Below are experts of layer 6 (counted from 0) of a mixture-of-experts language model. Rows are named router (the router's row for the expert), gate (a neuron's input weights, with its number), up (a neuron's input weights, with its number), down (a neuron's output weights, with its number) and show model dimensions 128-255. Each number is 128 + 32 x the weight over its row's rms, rounded and kept within 0 to 255. Numbers have three digits each.
Before each expert's rows: "gets" lists some tokens that make up at least twice as much of what it gets as of all text; "mostly gets" lists some tokens that are sent to it at least half of the time. This comes from a sample of Wikipedia text that the model never trained on. Tokens count by the router's weight.

# expert 2
gets: ". ", ".", "in ", "of ", "and ", "In "
mostly gets: "pro", "In ", "but ", "Pro", "several ", "\". "
router:158167128180121124201097155082043116155108107056093089154136142119146095093062187089147120153171107129112113134177127059152116120087084179154140179115114175137177068145145135143156150153156144151197135141086168123124082155125149163153111121064086112170135119116118113163127107135177116169102135115143101170199109147160179125132136129086131152130099151232145160093171111102166148168119
gate0:101187136158143109141028177155139090136127116080118097138148106109115098122083186171175141128140133128091113125147143122118208083084163133106116078141094178152122088102148056089126087069084171132138149106134148138098112096133075162140126134091143114120102106086140136142109103164128101150153168091109115160152090153151122110109093098176164166124112222151093171095147150192108145144096
up0:073121126107042125148176142128154059126119118111177124122079140153174110165116139122136121122113106118153125118118168161136100134121093152109152123122121105120135082119179106120114190102153131150103130109063116134147180138096183117152131095152123138140170115076137204139077132142088106176141076101112143148122087099113164142161187229156132144118091160065068084117105164129182116125195
down0:126134117145175106106211076107177100162100104079123124172043071132090147112088076103113079046216135185141123111083107126116166093128116105134096173125121139143146135141140180138103147100067111120129178140179167084125090125108077204062150181109173101138171137122103124124147144182133147132094111153102136168138113093069089138086165116118123097087098054111095108113140140115104076044101
gate1:143113215177184132105159160130113095132122147038133044099153100146142117139125121121122105133143095139121165096137169133112150111135137140177116134135161136138149129141062168123135115159161117160149121152117116126167094146118082184091157154168065107186119140159085204140119138115134165183107186158143143130128143118113100114131146175117092117112139107141130124099113162103078140091135
up1:105151126071105180149053167140122158113100079147130155113143135123154123147102059068109093128095162126205103168095170113121155144104146154139086144153099141107056149119170079156108153103119132132141112136174135130051233121131096083116136115152189119138131122154142171056079146096143118147178157132070194140094139126127135125087111125145085135134112132091103138160118172157095162089123
down1:130111108087170148144156103089188166078182113154135122126111157143131162109087170129103120136131127134100153123118190101084152130119120083142090104112078150107123137173130097191129069145072102102158129143134084098097105108070126107144151127090124215099082104106152166087076152166081094147111118117116149124175088148101142141158126075152086130176150098159171157094144117117177136141168
gate2:119082099172118112140143181090128113140129137094116117102109168109095105142135101103132137163079086162124091173101142137125141181053105089158143147098073098192172109094071146175143126151146113118148116168120144134091118155088104149184102169126108147186145172099131124138074118149092196175125078151177102128134181061129125148117139075147132134161146093168124103145106154114109105150140
up2:087111143129097077107164148076192137169140129131129159099117155152089134086092110140124168093133148139087129195170102186154101098118089111172173228089118136071099152065151191186099184069116136133131044159159146187137132122146155123115142143131124091124121119078129077127078093112120119087076096123103128142135093132088141112143187137153086158154109092103112123144127147101140171123113
down2:103111128133144075133096123118107115098132148120086059091178146186095142105111171099110164198133096130100122057097118179092137113158113129144117123051127112125142170120112116140143133138075151086091138093144146091046131165133117112089108056107158080169092137151116142146124158093083134113094112169079160133085089111150094156138133117129119171144115103107137063099054097167111060190129
gate3:132127133157137092191167091152090112109076104115135124162159139131149126151088179059115148142101118154135128103094066139141142105105121157146119126151132194122187173123080132167135176112119113054189141042142131180071079116150177149160053159102094111118109180080164129107151136108150092132124090104171101124141146126125129124132111205106098067176109168174151126149091107108103119121129
up3:126148120083157136169087158139157156149105197200112161169154147078118118110165127154137157079091102161069127080118175179143165193064129129158158085113058141141170122177148167102151122147094109152167117126127189146132082091155101128118095137142083092117137110127191103169161214078110134107155143127112104145170161150170093148114136143103211122169089111145064160161062059137153115187134
down3:141108068125160114181134114103182121138145090164111121116066122061081126110124109146114135140140161107093121160174138166180126154118143173147171142142090176172113178155094207104120174065080194155101078091123132174134065151134137089157108147129130138130158161120136164188140115148106124100081149147099133165100176140138129125137095162122157135105115125127119087181087134128180116121092
gate4:151085088118140179138117104143116136137033125081138147162118114175138154161076100125120074147149127154114112065071111111120127146087093172126135126177111120092117058165151126230189181094119091135133099141123105169070123141106183097154104102139163076164168131139119147148125159116143091133097118097192169100184139171137117138112131142152137163126116167096075196079110101049166103119097
up4:152139144126130142146138118122095168110148097163097176119137175077165134120173053095150145116131137121168141096127090176182087114148106129096199156091131117129093135116097150132143149139182155165180142181161103123121130101127151109152119158161136131104130105134168059098147180110137111047190145105246128118099143111156085117135157172153123104141087143157081188157145139097133121158148
down4:116128174141100113091122175182143127108133096123192180145081079193160123102126051124141146142125167072085096120124101106197175184187118143138207147164113119118098184147137120149118112124163110181110089146092098122182139166130179160150113069078128128119118149140133081166131088141120133151154112097078117168141125094119115093161052102161093157124141146136119109132123165110150064116110
gate5:099207093201066082151183097150088137135127105146115139169125083159068114138153105174129167134142129078147115117132085124154106128120110162132132170134099213137152128061122146179110137144117159178150126118087134114106098173121140159163156135152144131115130134131107116148093091144072112169121132123099163093142184145126098134145118164101203119141111107160097183082132164114120124172150
up5:101135101195104137201098172115136159134136120122126103137071102102170141127114159148163095109152105183131081066033120174118160206133122134131118096170122119134116139159134117107115112130160130147178080108113095111114138156119152131106153120128116125152147146121222078150189142080161169058143122151128154178099169168109116124105144146124117127121052114164123132095101116105121187132159
down5:165106146077120140103134146115098085134127066126139113120119150108086125116166184120126110123156090193084140132118118125147122109122142098114104108047163132115053100169125128104098126094140126141122080146147111121092131099160176086103172163080175081085149143124155136113128107087112094192171128156164076162181194199159118064126160144121141057081124123106101214098090162096115132145158
gate6:042189171136097151135113174126151202134158159093101093139174117156129140110154126112138149116140165163117157132126126077179141072125106146156090112147140133147121138131119122099149102128210186099135188108150174112152153131107123163088170102071101119129121119085084133106169122083123140135119214083128073104183185163167110166157102147150140177140152089120094162088179154123116110119105
up6:128198160095203140092102090166182159084145126099122075119095123141089186132163130166104204150187136142129133159119111049188162210200198131154080115123133131165144095118158147144110096141148083101164129119116084136159124073184142072137101126108135124149118104144087115170142156165115073144184087141079099116140084140099137109176101154166159162144119105161142123080114153152107095082076
down6:096172083100132100109132137108161041122172121129132147110145128109118122124073119145128187154199166118101076122084115106160127161097110152137160186138166150077163144124108057132158113116155121094089098167056099136178132174062125154145171142085037141144175128142111118137104121228102111124098132176152144143104115109064147106164111119173126144137121108180148112151144164125143162125159
gate7:129129124151126138109154142140130163152194092139131073100106066159159173105140107099115095134105115137128057107123087132079122156136145093182067139116074157106132101173115180085116112155087172090150112129127099139091089143104044138187100140139117095156073126073177204107121108124160126116154160131150136108108102096096143134112128113152105179154112165120125133184134089138092130079177
up7:110145138051085143148105158113128183126168088153210130085083104112099109115119125128067116083157088130163125104094103050152121147162138083210066154132103106083124178178120110139122153115091153123174146137091142132123149132169073128138074127136155165182084174151100183132119126105170137113146151117140098115094147137135105117100124134154089156131082151079181101112144115092156134083087
down7:077126098163177054164130190144125162096195142099116188137138088105211094161121132126130126135154142120096037171104157103070092126086126143121107092147159160161184073088149133136168119158145143100104120087159141174090167155078121104140142081174074135107143010159125117082115113113051153151108125151150130108128189089077119145125149138182157121163117115128103161127141145174140124101157

# expert 7
gets: "| ", ": ", "- ", "the ", "°", "; "
mostly gets: "°", "′", "″", "Date ", "_{", "Coordinates"
router:155122164193112154180109054138125142180142104120104091154136121094099165131119155163117132107151069193135140101112079081126075065134152084105117156119182132135127126129131123150101060157096134146126080227138115082099111095118136129103054066125146056140173178140133135079103153156140150088133105165096119112184091138143144089102113114095107085128145146126105118108121141125098132055145
gate0:116191076098160079155159121126089119106153138132160146177181157112121137153190141121125164106112177120113214107126085173096155129066143112098164171161120133109150150136095153154122140114117162167155167156173129064127097085138121158105053089142171061192205151150157122107106142094123143177125139069142160092161115146092133114148130106080179069138126089183135115095119117125178156099136
up0:133139138119074180142166162148187104159140104162073156048102077115104113126047127085087178202119111134089087139164146104138126117110093149136153126164117139101149131138065128083160133110156158132108116169125078140101146156088081101109156144109082100156142144136117148124132167150115105146141158117165116114099181122120098114145111112123098139130090130127092102119141160154126116128095
down0:168131138137143176162094127099109115159096125110116207181121120124163150100124094090079130132159128129062117103131136171205133087117159119081088162093132088103094133150131089062179081148112167120087093110090151160116128123176145138184110074119063101121150100062132172136103134167121141164155104102118158142106131085125166181060132163100115120150119129177080145109146149101109204138180
gate1:084093059174092156187100055074160171147144112105156136177148099162130115084119146142196129112169142125081107072185072120167085167156142198114097163183097096142145132156160139150114137113183080116092137115105141172093109139096089129073127108112163114071154124137136123100167132132145128114069068098218083103122111088066196160108137148152127123053139105193164115155107168134115104077124
up1:116098165099193083098083111136101136095161127111099184164096145104101131135151114082132200133155117140143117145121111175105113140094112126123127120107148139134147118126088132083167116154118076104159114091057107166102119134143099190146179158154127135120134120157116173154128140106114101072178112136153113159102132105127060163105096090087107110174114098115154112169020100150174066138075
down1:147125133081142118158168099142141136133144096112139074146163186120112117123127036143119139134170114105123130151155109175197063114135130155162086115110147129098144112072164167074176061158158116108136160124073118128147102161106106064153111128167114093102132130074139157074158137169133105153136071131122142113090105122177079125103110183122155164214124144127132157160181057145098152093148
gate2:126125130129101173079163089129099144171172056092156099124098102136169178171101154171098068127120112172104160077131086090149128111134111147189144111083096124098114151130118078134141146094067053161150115183166109128140133147094110151180161119107160130052135138182190073157137152145158137138137153156132138048156097161199119116176124055103132120093179154142114152087080104174134120155111
up2:192081096109143131107121089116174074083091070135157203064148083138085160155137143187074124186122130103131145156124130142108094147121178129149120082129085110093070163044195130135097181132180112173141126126087131142149157140192173189089156180154115136139107144088135075147151150083116123198146116169106169118127137109137105144090131164152156178145105111134081078152150138139123149119104
down2:105172083095156163115164137135120127164165117117183113093089104147202139096091131099147127132165135136188134109171092127098135121144192167172130121152132083210135150134164085085169194145170199099117158117162131109182108168143082177111128135137117130100138089136193132062084124156195163065176163117091109168130135082158128156155070092161106172144069126094119123087136123148118143170133
gate3:169108179124160114069148143089113084160160043128145077151105115121145132126161130197158162157091068125172173107166113118124122130159146131132125142143116169088119130161141122095118105113149092179159138162077066068102096110182135092127162114133091169133105125087103124119155199077178128129153162170126153129121179094143193207150079087103147121070165103147100104139152057092077146079110
up3:185070128124173131126155146105112103130103054089107135160168164140177109117147132137142168130080114193126217120105161122157092148186169145165096142126126099060096109156149093101115122113183140085121128106132162100148115131120147059141177156169141119113118130122067102163144218107128132161180133135152168112135160097154083125147110101094166139139138100070184137155134130160130117122164
down3:060136094113124115154156128131097126108108146107158107078183103159089170167141108138168045157111082139129134162112118134099129121159156122113140116167125098160117136211179120189155148182162066130238100094071141121118176135107068087146128145122131063123091132088118149127126163106098099128095109125123148127133064140139130080113073145127089070117174172146102107152126139082139137139108
gate4:090108121198204129145140142163144164047165086148132161095146078125075109167125114162059142154178134165152097140123143187129158135089149133137158151117095215115124169159137120169121152101174134109079119140122130126059138101131140085124089085095185110110151129109137093112130104074151089182114126158143113148170069140130137093146115099173153123107056152089132185137160169115059126113098
up4:086115109128135147088160093139155126098101052157133190100141121076151093090135093165156135122111186141106139084105153167161157165098145088120087105179132122107148058140173161132107141132164215159133129083120164078121158143148188107111074113106081087159092130046141201125160122166070106085104104110186108119157178081156120122152113162120092108162090123120107120142128117120109213108162
down4:101141156066155082106174146132203142133074061131143173109137087158136191177154128116202130082149137104151063163121133116146192155132083128116105123157165127110079096124146118156208122110084136140076171126097109115113090118112096112162109141150112129121131093095146123113128115098124144155118100138189091133108109143109151146128124122099168109114101170151108129147150129094122142166084
gate5:137149140197125071119088150096130143147159122108139101142134109128080118102138160120062152100136107134176122145136212113133096145163123172138139161157119156165121127131145110077114135116063136095101151182146147161185168153144134163120123108234111153177074130146167095158097140185167106151117154159096175141163142112071176190098093138108105106110173081125115180130093142107079114136177
up5:156134117079148104132115173141145149147134166130093191140133080084077096204092108110112095128150177114080112125191141100110139092168101129131094154162144164092088133120117141085117142088141148117104115067134091136128058102138142064137156155126151154126139147115122176089110188118111112123133092180156185147120175153130129133069093087067098082129114112122108127117176119113166110138094
down5:167163162085114132072074107154108178084062132094112116169095113135114152135084129087114148124086163138126188168164108116149142129143187100132127083123137131126111067122098124120143130148171113125170108099158152139132155115123161115099111095153123116147190148124096057093134144124145100110128118131091129198103149131118133115118044156148159152111087143158151110130121103127073146088072
gate6:132096167125088098152099069155093158157113159109129120155141189098128197154162203140134075070135142139130154083130084104131113091165115101110124157182169145098112098070051225172140209154122138162091130160166121106067087093166124154138093090150138146117140093187092096143171129076102174122155133095145123140149172115127092175126077130100131150154193178165182184123132085114112044151118
up6:121104108114059156121061081144102145160125139125141158132113083123124085116136077114180105073058176142078118123102108097120158181142106082121120091111138137211125099106157132125141130039136092103144147099100082146160119115113155092126131170091115103157084125109149162137019175123137101149020101123118140111160093146133071170093109156095116144077152114129165161130137115058157132118176
down6:147107113115139132136126125124151139153122140133130134130133141142169114177148116138153075160171052086120100126143197066186053115091126172122047154092143136092096161190135132080090070117109112166119186114097126153110110117115140093174082178111140138083143135071144113101152103166154099135135145077115135142116135127180087184113143165173104045152107148122164071156145107135135134095143
gate7:139085169146151121056121114135148102180146114176074151151167126059135154064151115123155092123146052177152181138101040148107125118098190133178090170130143131118101158066051169127137196182139122155099130157158111123084107172165068127102134089191126158097147097126164168112142150162097074080131180112098133099069133131114125168157108129097181142223100136072111145105099146103088142131119
up7:078123119090124118145144116082137129075112135126157154090079164143120084124135091159184129138134143111118039123138146134183167179121112101144155064133127131178182124144166168120096164110166133113126100096134108099140150129128163134189119187100133128126123089104081109166114120108177161166208114116087117129161148143116107050144148147175126135079131120098149149122138118123124142142147
down7:178146124124114149097140112102150072137125135111142100151092154128122175104154109082158118143143124183091120130101122150084132152125121174074127182144182121120145092134215127079151187129093065127159125169071152132135053092158151159106111171104111120136144091128134126160173128130125103124177130092222084088190122154120077105131058136164120145129101060179139145132107175166069105136165

# expert 4
gets: "\n", "\n\n", "- ", "==", "|", ". "
mostly gets: "==", "\n", "198", "\n\n", "199", "197"
router:178133156164088140145130102164134105191140144137141093121049179135151155147157137086080130109147131168112128114117103140151092092113100175100126195091120066156120096119166094147190179155116098130110135121053169097138112120085184150093120076116178181157100148113113111146125163150116177166125173127137084122161081161109185113093114163157201140124121128147120157104150103161085130103142
gate0:177064084140149145098131157129177115100155134109116121101160170149098146132090101175148140189084166084128157181125134173143107064153139114114132057145110051105157166131204123157167109121137140097177126153089149069102138158114124139105098091082163092138111077106147109114135121105148213098102149119151091118128086126142129181113092116087096185131134181181153157133086141187109104146125
up0:120104157130078098136124148067175169118193163094110132086113148086160123099120009175121121101151113102127056133213120140102157148127137145152118139072120131108162095154190152118174157125112153112122100090151129162084127119161120095107129104111074193150123097124064111106139117133101126148116108091121111094088104153127159108116080144081120125120148097108184087091136112098092126179177
down0:120049090133135096146160149111145175094100136167136172060110144161141104117103109096122125112039129108159156080145099130079110162151153158135144116131133130086230113170079150128157134106166135152130149146172185092117097092095074106093136141138126122124171121139106138156155112141112067101093142090119120111179205080120127174125142134056141162145149105092133128107155125071077130131152
gate1:115096146132153174100150121072109127133103085133117158045108167165064148153119125116150160134113158139150162068156122139153085157136183184171143160078166137123075136133173133170136100109136115127155152129141162111154138091175137143145192161113157142129145157140172156126132138105103197107140184143098129180139111134144091153104073211155130133120154131159140154113116159142122171137105
up1:102153093194121154098149123101155149124162087128142160097138173064135115134161097205139129109122125088127214092154167088139074145181139159117161150136140141106200088114112119108100209033158151117131107094143128129114178160163087133173131169117138128105192152132099158146113133152170048094131171175117107096130138135136127127111152157070144138083150096081171130115126135127152127110080
down1:129078145139083128167157118139143162156121118098148230123110144154117117158097150086119169170069151134169165151114120117069163110146181092172146090128137126114127117162115113134123145158130126179113089088129131182149112112148125193114160150101176193167127116151239144131149102144101246108133184134111143146132101113157065131170147121166130146135100174128100124159139131124102135129121
gate2:095176121136080137082194127143124166104142141159117194027120121148167135068132144097127121100102105110141136069145121131145115149106144111133092124172139004129089070120105138093115165093167100116137138123168110103084185136090215152107138180168097147125139131157178091127119158128147133160157170137123167129115090133163111157143178129084146143128148183139119140114168136172111154179103
up2:143096167144142110134110120082128092131140140083154135217138174122126132136162083192117142162107114111136083143086110077190123145142103136142137137139142192093154124126175094127146094145118112109120108120100082106157130166135055110076060119132093110163123081115113140167072144177149123132099104138114150116138130092086060114138134111091091111098055099098113111119117159083124126084080
down2:133133144142157120082117154119091175082122160036104156136116074079121154116129174161105094135139139147131104201139139119169106118071185138085116162120083168131111080124100076167108151165096081132134167092070138118135116112060189173102105140163097110119133117155066122133126141181121196089141130133108128155146202119082167073141054112074129148187130125144081115136126114176082218080117
gate3:140126106111095091141067173109150141147162143144190131087107109136155120153082110104106111103161158138119168090132088113148086021170154124156102149182155105126130140109127175181118196072128110127138100089116173095129143103122072061103084074070193086183151151128099088168141159133137165194087123144134149126160063166110142175099152163150110161115129154146112149194106135152181038137126
up3:113136101092156117075122098124133136157145139146139119128080126131092149154104112132091118152135094151109058127137163085123144141140151153107147116112121184158147104145160067111102142163167101105146125140167127104126143157063097146113117096116163120140153111206071140096081107175161162100161137044145103156227148147134117161111159197120069101143095107174130116172090180117156053155117
down3:073191083129157088171102120155090171142126159159109076101069166151116120081095090086121066090094099180110121081132112087125120154071134125112106095134135120167143075106087155148144153161163121070105146074117125140091146109094127129177083192146170158229189126170173124219088126156172114101149138118120170127157125039136113129138157151148110072108144113128104098154156163132114072113134
gate4:125093131154066093118113121136152141086173161159183097095094106125152140118105084096098150127114125175099174098169152080099152101167170159121158079124136132091124107163171119081109169114104152175142183143122211139038129150076100122109107095095201175177119128120110104093195132137121127122100137075137168112218067121108161093121055143147129126089127179140146111152134092106077160165087
up4:115092092137199098121200103139129170104095134148155107167158122149150100087100182169113088146099138114184032113154203156107095122111125104098102149175150140077126159143120190158121148090172058159110148188131138152115087118115147101192157132083173184155199120130119053172090144182122120162113126142098132104154121061090107114099142122139103104128084159068116176138161145160136053180127
down4:160067105116127105108186140132175135119099135154153146159100137111165151109106218113156138146146086108131107116126153146080056103177087095114171109196191149154106096092100105150061147122082147134111130089104126121138130105083102107095110133055115127127167146159086127177070180074104155168115113114140148114143101098135130094132103094103080135121041110106174141165083084170114051140139
gate5:179131102139081121157152118171162132101174177173107102116096122195081083166116207073174133160162098108092167148080168096143110171154101153121100138112074145163119106113199163121189057109081116135172165150143126184119126129131134132141125110126092115190116143109155121157090137096153066108076120135097149211114129127164173124141110140164133122126145085156129166122155128103115138132092
up5:165172100101128168100176155109069088120111131130104136096102105176159125117144139108125125106143164150054084145131092157109152080104105091112131103146072112138112158178078112160109104086106139128117141148128140146121144181132133103133109097127133188121152118140106129173177110133182090132149189186101157051128102079110112099147109091122061161091123073173127117114163125086117140118069
down5:103133201125100085136135113146180151112134167102123161100082128143104146139125135146104114101161189074126135078084181124143142137105121082080112090156099062134100088051134177164135064134109114151135161106190091115118108127142144135123107060184084084078095046133159141079094124122109147122153084177132154161158122147167169144097148119119114101162128149130126118169070134122120114130249
gate6:141143098114170108093106155116161144106154137100220140105085111138136110098164120151158155064117143151114111116113131140127047114105153204086150106092097095110092185118133091121181175118139131114145151138083088087152178111084149147114063163117100152150178159122116077159145106069119171152107139103166118108131147073159177027154207098107074158120126134150143114159122101131104094172162
up6:146077124129085140120167150148134166149128084128035068082140082081077152098156097183125128072149152104142053084111134177132151112127145127126130189098201095162184109124173110107124138066088118093115125089097119123140144117120065135151122107148126128155104131093072128131173115105106148115096118111119102090089085184116108104209146209150143143118166144124087149094102134150149186174082
down6:145049118124088161125129095146152110109074098124104105083128147146129141162134122177099068075075138099131127152082161134158155095148192089123102125114185122094142142140119142123110110109094124193079141117131106147115096117171058131152095144155144118047070111132162174174124133154102110129087130207068156140109129121122081096107142120110104104118136173131073151101113100171163150159111
gate7:159129129104120111171161108172156134123143149169183101192123097091132139110090157124131162132110100164066124146196172122087112111138144134149202185156120137123126136088184141101074120138205118100122093104191112148115138106126088148045091127076112159094164174129109139071094113139123110179124118125095176071094136106144149123045065150178105124156081164122138091148110130088116111120115
up7:136137136124151097128120179100097065116144176117147088136121152148136130199115147127130116136146125132144107101137155142168092159156133141118177150060121136138099194087119122126112140139218186165145122102140115192155067155105082121077107187178100070117104132130115161141111152135119159113106136086112158077107108085147127087157086140060107105117108139080149143073083145151158070156194
down7:075111121142140197120125127179155146177100106133107156063116173147114112048123175078150151136118201109160119140148129121128109115092108163142175097167154065142074151149134071128079122171125161119093102101150100130124181154151121102118140118144096108171121114114134120102148109167116134101060137117145133127161092114074194146131184131122143128157116165095151092135059120115119094105074

# expert 6
gets: "(", "a ", "the ", "1", "2", "3"
mostly gets: "second ", "first ", "(", "nd ", "Best ", "First "
router:148169140166151110151158109096131117166120148108091093147057117120096125137120143141119114083141105159149048138074152091141119164090126132149071154135133118132121130160134145126113113188065124062102201145148178079117089121090143099143106142059135110123132117135107137129112145093119118102129135098045096159112111200153145140122144121186186102112102117126198108130141100143099088107125
gate0:152124142129128127170171138136137163157122135115163067104088153066066188172093101149105136135157123138081114176149132098120141100148079123108051119083150175086176150102116133144111132145076143140171100148150159149100137115136126179106132140149137138232158101128117124153088103181151117109166120043145115156155115142152133089115103074185080079148160096116164121121129117121124146105097
up0:081143161128115142118101090117168143152130143175075158103166111177147118099122083121204132180116104073131133143118131122113085124139133168147136125157155069146212094150157166105147109146105124111064128103161150145148126131177109136174102096098110145131140132146141108135102135138152144092105134205146128121115166114085188191120122107102135106091137151101083084129121119130168101150093
down0:109131124180139047121096142173153196133130066120148145186100113131058097165152145091114130116092114168045169141104163118144181147164121061141153135151108118071096073119164142158102160116125074082119125118134175147079114069128102108109166198130104146099137095154081132156209127088153100139127139093107134110115055179087110129114112145124121123084049055166102160114135213129180095129196
gate1:109144101121126170142093140148206221146140072133126138138112126150112165105131100148180148094076106087121148061167094113150111127121082126144073167125155127173094140180090162116127080172112082139074087162198132153125072185121125117064108129078064128139200137095089137150100148111152107131127125115131121156202123138097149105091153172094176111134134150144105085172122157149129118127105
up1:115128118084126115117148141147144116111136155082112127148107144099126066177084154087079077177164111129147162161140155163094119192124158110137084070193122130080170143089164114135145180088139158128153151129101137121101163113116144122144151107179138145180050150098103072162163123149183168137121119131100113175099115113121146173123174139176044182180103113132162094111190130085147108121127
down1:135155177195101159122097140162133129129169138180110165108140102058125152126162126140159133149165094111196135155157116164101196119167096106087128134133137128130141102080115062088123051127135149178093075081119142106012124088101127117162123168111161123084093087141100113171141127154103144131077175070112168089069152158130066089123144104104156087127084131131191081110122090129130122127096
gate2:167112103092124118159168122059115135141136111098129137089114118192129119058153087094113071123093090165129154147117064105153071181128127095120078148151136166160101144118141080112089162104137087164117121182126165106118099148144102139160160109097143074104145113183181143176095064100099162145067177077151105095163151076147090136101124125093145086147040125104164147091152115124129101137131
up2:118129105104186141159111134115110082145172125141130132153142154082158140192165129111172067163127122146154150171114152148110122127137116100138146080180145152104082166094116149143114160091118178136101160167106068108124110125098063109106115129135101139101161139112100109091131096076089129118071172109159112141151162090115136127123047098128104107102146109093173143178126125111133156066071
down2:112106117105141121179107140122118152135113169182137145127167149130149066181078123188147116066193114087108116151115102127114136074132143138119060152117105141130103172089099190125088143111089079133160122127110108145167167144172115148154139144149150152137132137091104145155154115110117122128177127145127177089151128145113105176140163113092131108150143117144103190163129115169183150166121
gate3:078216150161128191170130161106071127177109074132107138127075089118115137151094081114139169150152127105144122123147123159158082171103121163173066148063177177121177154200101170132104134112152148146105146146166162134144143163167066110125175119088146146146144173113188137141176113118178094106095125157107134072122115110072100098073148104127125121127096113116121121123140090093086106106077
up3:129099213144107170144112135108224079114114095117104185113174147148094113103147143159157182130123109118145179119147116123113115124154159170147153151091137127132128140197152131162082148139103110156104083160171135110177177122150242102110168114112188115127134123112142072087069137129084173057113122180159094137118108112057178083121087151169157162143174112100115131139149113176110128145150
down3:114179089168174105152189098118068108090081116156123099111115150101132128131110094108091155155161160154155169128172177139111110108115140060163167154227099101126176109134103105197119089137190176169147118107094038153104121098108142129095118166096119084121104162106125142100137077079131178173168169146088132087160153159133160155118127143133092092126158196155162139108157097147101151139140
gate4:118141154146100116115159098099146126108106134130098107094114140179097134182149108057099135090133121097149064126169106108117141162108089084125119072170156163156133124040139128095170122112104138124117149164167094115145121130110125112160110126161145127085117097150147100082140093137166083103125087151138152077133126102172056154163162204083139147148119072108139108106103122134086151176134
up4:136077134120163120073060168110134131144219124111155131159131153116116173123096100140139070133131092123101158108097141103127125029144147108119138139082049091126140095187127110145105104195108137136123087106078162116134143118120125136063119096140082157117101131085146146172202140143166128102139115122111072149122114109120111145087132113193110138150100154151151133154167120112188118120199
down4:140088189091134088116115143158111151112104076160098156171168157162146151113110162126105179119106147177143110096089159078146086105104121158208090167122158147113163117135151133106138133151130093154153202148131183157100130153124084099060111156104136118089140118184112199162136123147102144114191082142101142160093078163124144105144098171137154169131164097119155110198117092196112158182099
gate5:173096142115097133091132086118145142172173091143101084151122193130135109123082113141133123051171118133120131126072162132115100144076138099094127124064141153118066149106121219143150118102105092145092123094200192125159140105124164131174093171050087151117166086141095089122115180165171134133112130107113122092104104160126059113150154146090120111156162137112153127131144097181128184182131
up5:110109171130094105120101138133107108165134123166154194145111071144142118136144127104177143215086126152111092130161095126175128168133151154166073067136122056165168154109079066173105180129150094072173122081091071111071176153149153113123084087161132068149110098123169125180171106139131140107153108141086137123157138175173205171109153121215110077136064137122134136155100123142146118202166
down5:118063150137085154084079102098098203209120142185159150125118093123121200158155068124159077129117179148134136113119091155128123126134129173143073071156121131100121144091146149142163116117093058098087100131129098149133141182114085137091151074038133208086093138112119131121136126122197185109153087204154128153059096139157168142147154154133187118182122105135147141131074155129089105175124
gate6:088133136181119127089132143117122047139186148141164146119141147142156062169152125127103173125112113160102080175070153170108140126091193121088154108104128105163138127124152151145145104113114144113129127108121133125155155100106149115153098106126127103137136177118100104100092142160096188193105102199174142143110125140136117177167135136136135086123099127123159144091150188043113114096099
up6:189074140113109136108113134145110170088106107138089115121149142156094150105117104118136103190189111134169029183057182063208128112150181158107162132156065123135114105166119080106133143120112168112154131195111080134136143093103120090178149154087100132162064137079086189173120131172145090144135146146116126136130093185102149117122098151121109110119224142110159099160122142159184189153083
down6:117102117176122134187133093171103113112122109129171164183148079194124151158117140170122118110123195036138162114103099140151105159125126161132149110132149095192135079172146117093139114108115137154164146120111063131103167097118045144071118160167153064109121101117114100109137158124136175162143127142129102145175146084146153103094130139061086102113111160178124147103136108066147164137137
gate7:082110138195120127146138134085173131165104105146190153161169132131137128136093085143146174156124141092146055101145121148145163138086040149137129156186116123142123161100124152133118141122077066083137199102116123120174136131117152069176120107116167210096142152149128107152080112089129145123103116147130118166130142153080150115114171131214116117103152127160122098149176107080130101077099
up7:171107159086156066083101072151026109144189174124204077120125162092054092131132130111160160181120125143078082117111133114149098138101134139162173100155152084126145248124164172111143158145164094159124168180125122156117130170125153096163084124126105181133155090171164134121127135146123140136135165106128092137141144165126107153138184100079130122140076100170097069162120133167159143148157
down7:123130116075095111134093162082074095107099107118121092152183120148197147163067146128097177142122123151059176135166125127149130142124201145079110099166122121130127124087177142105094125155121108099115108153159124135093095111126129137088214165158187116166201118126138103099134159120171126125136131166146135165114138157165163195109255089099112141188187161092154118070130116115186194187140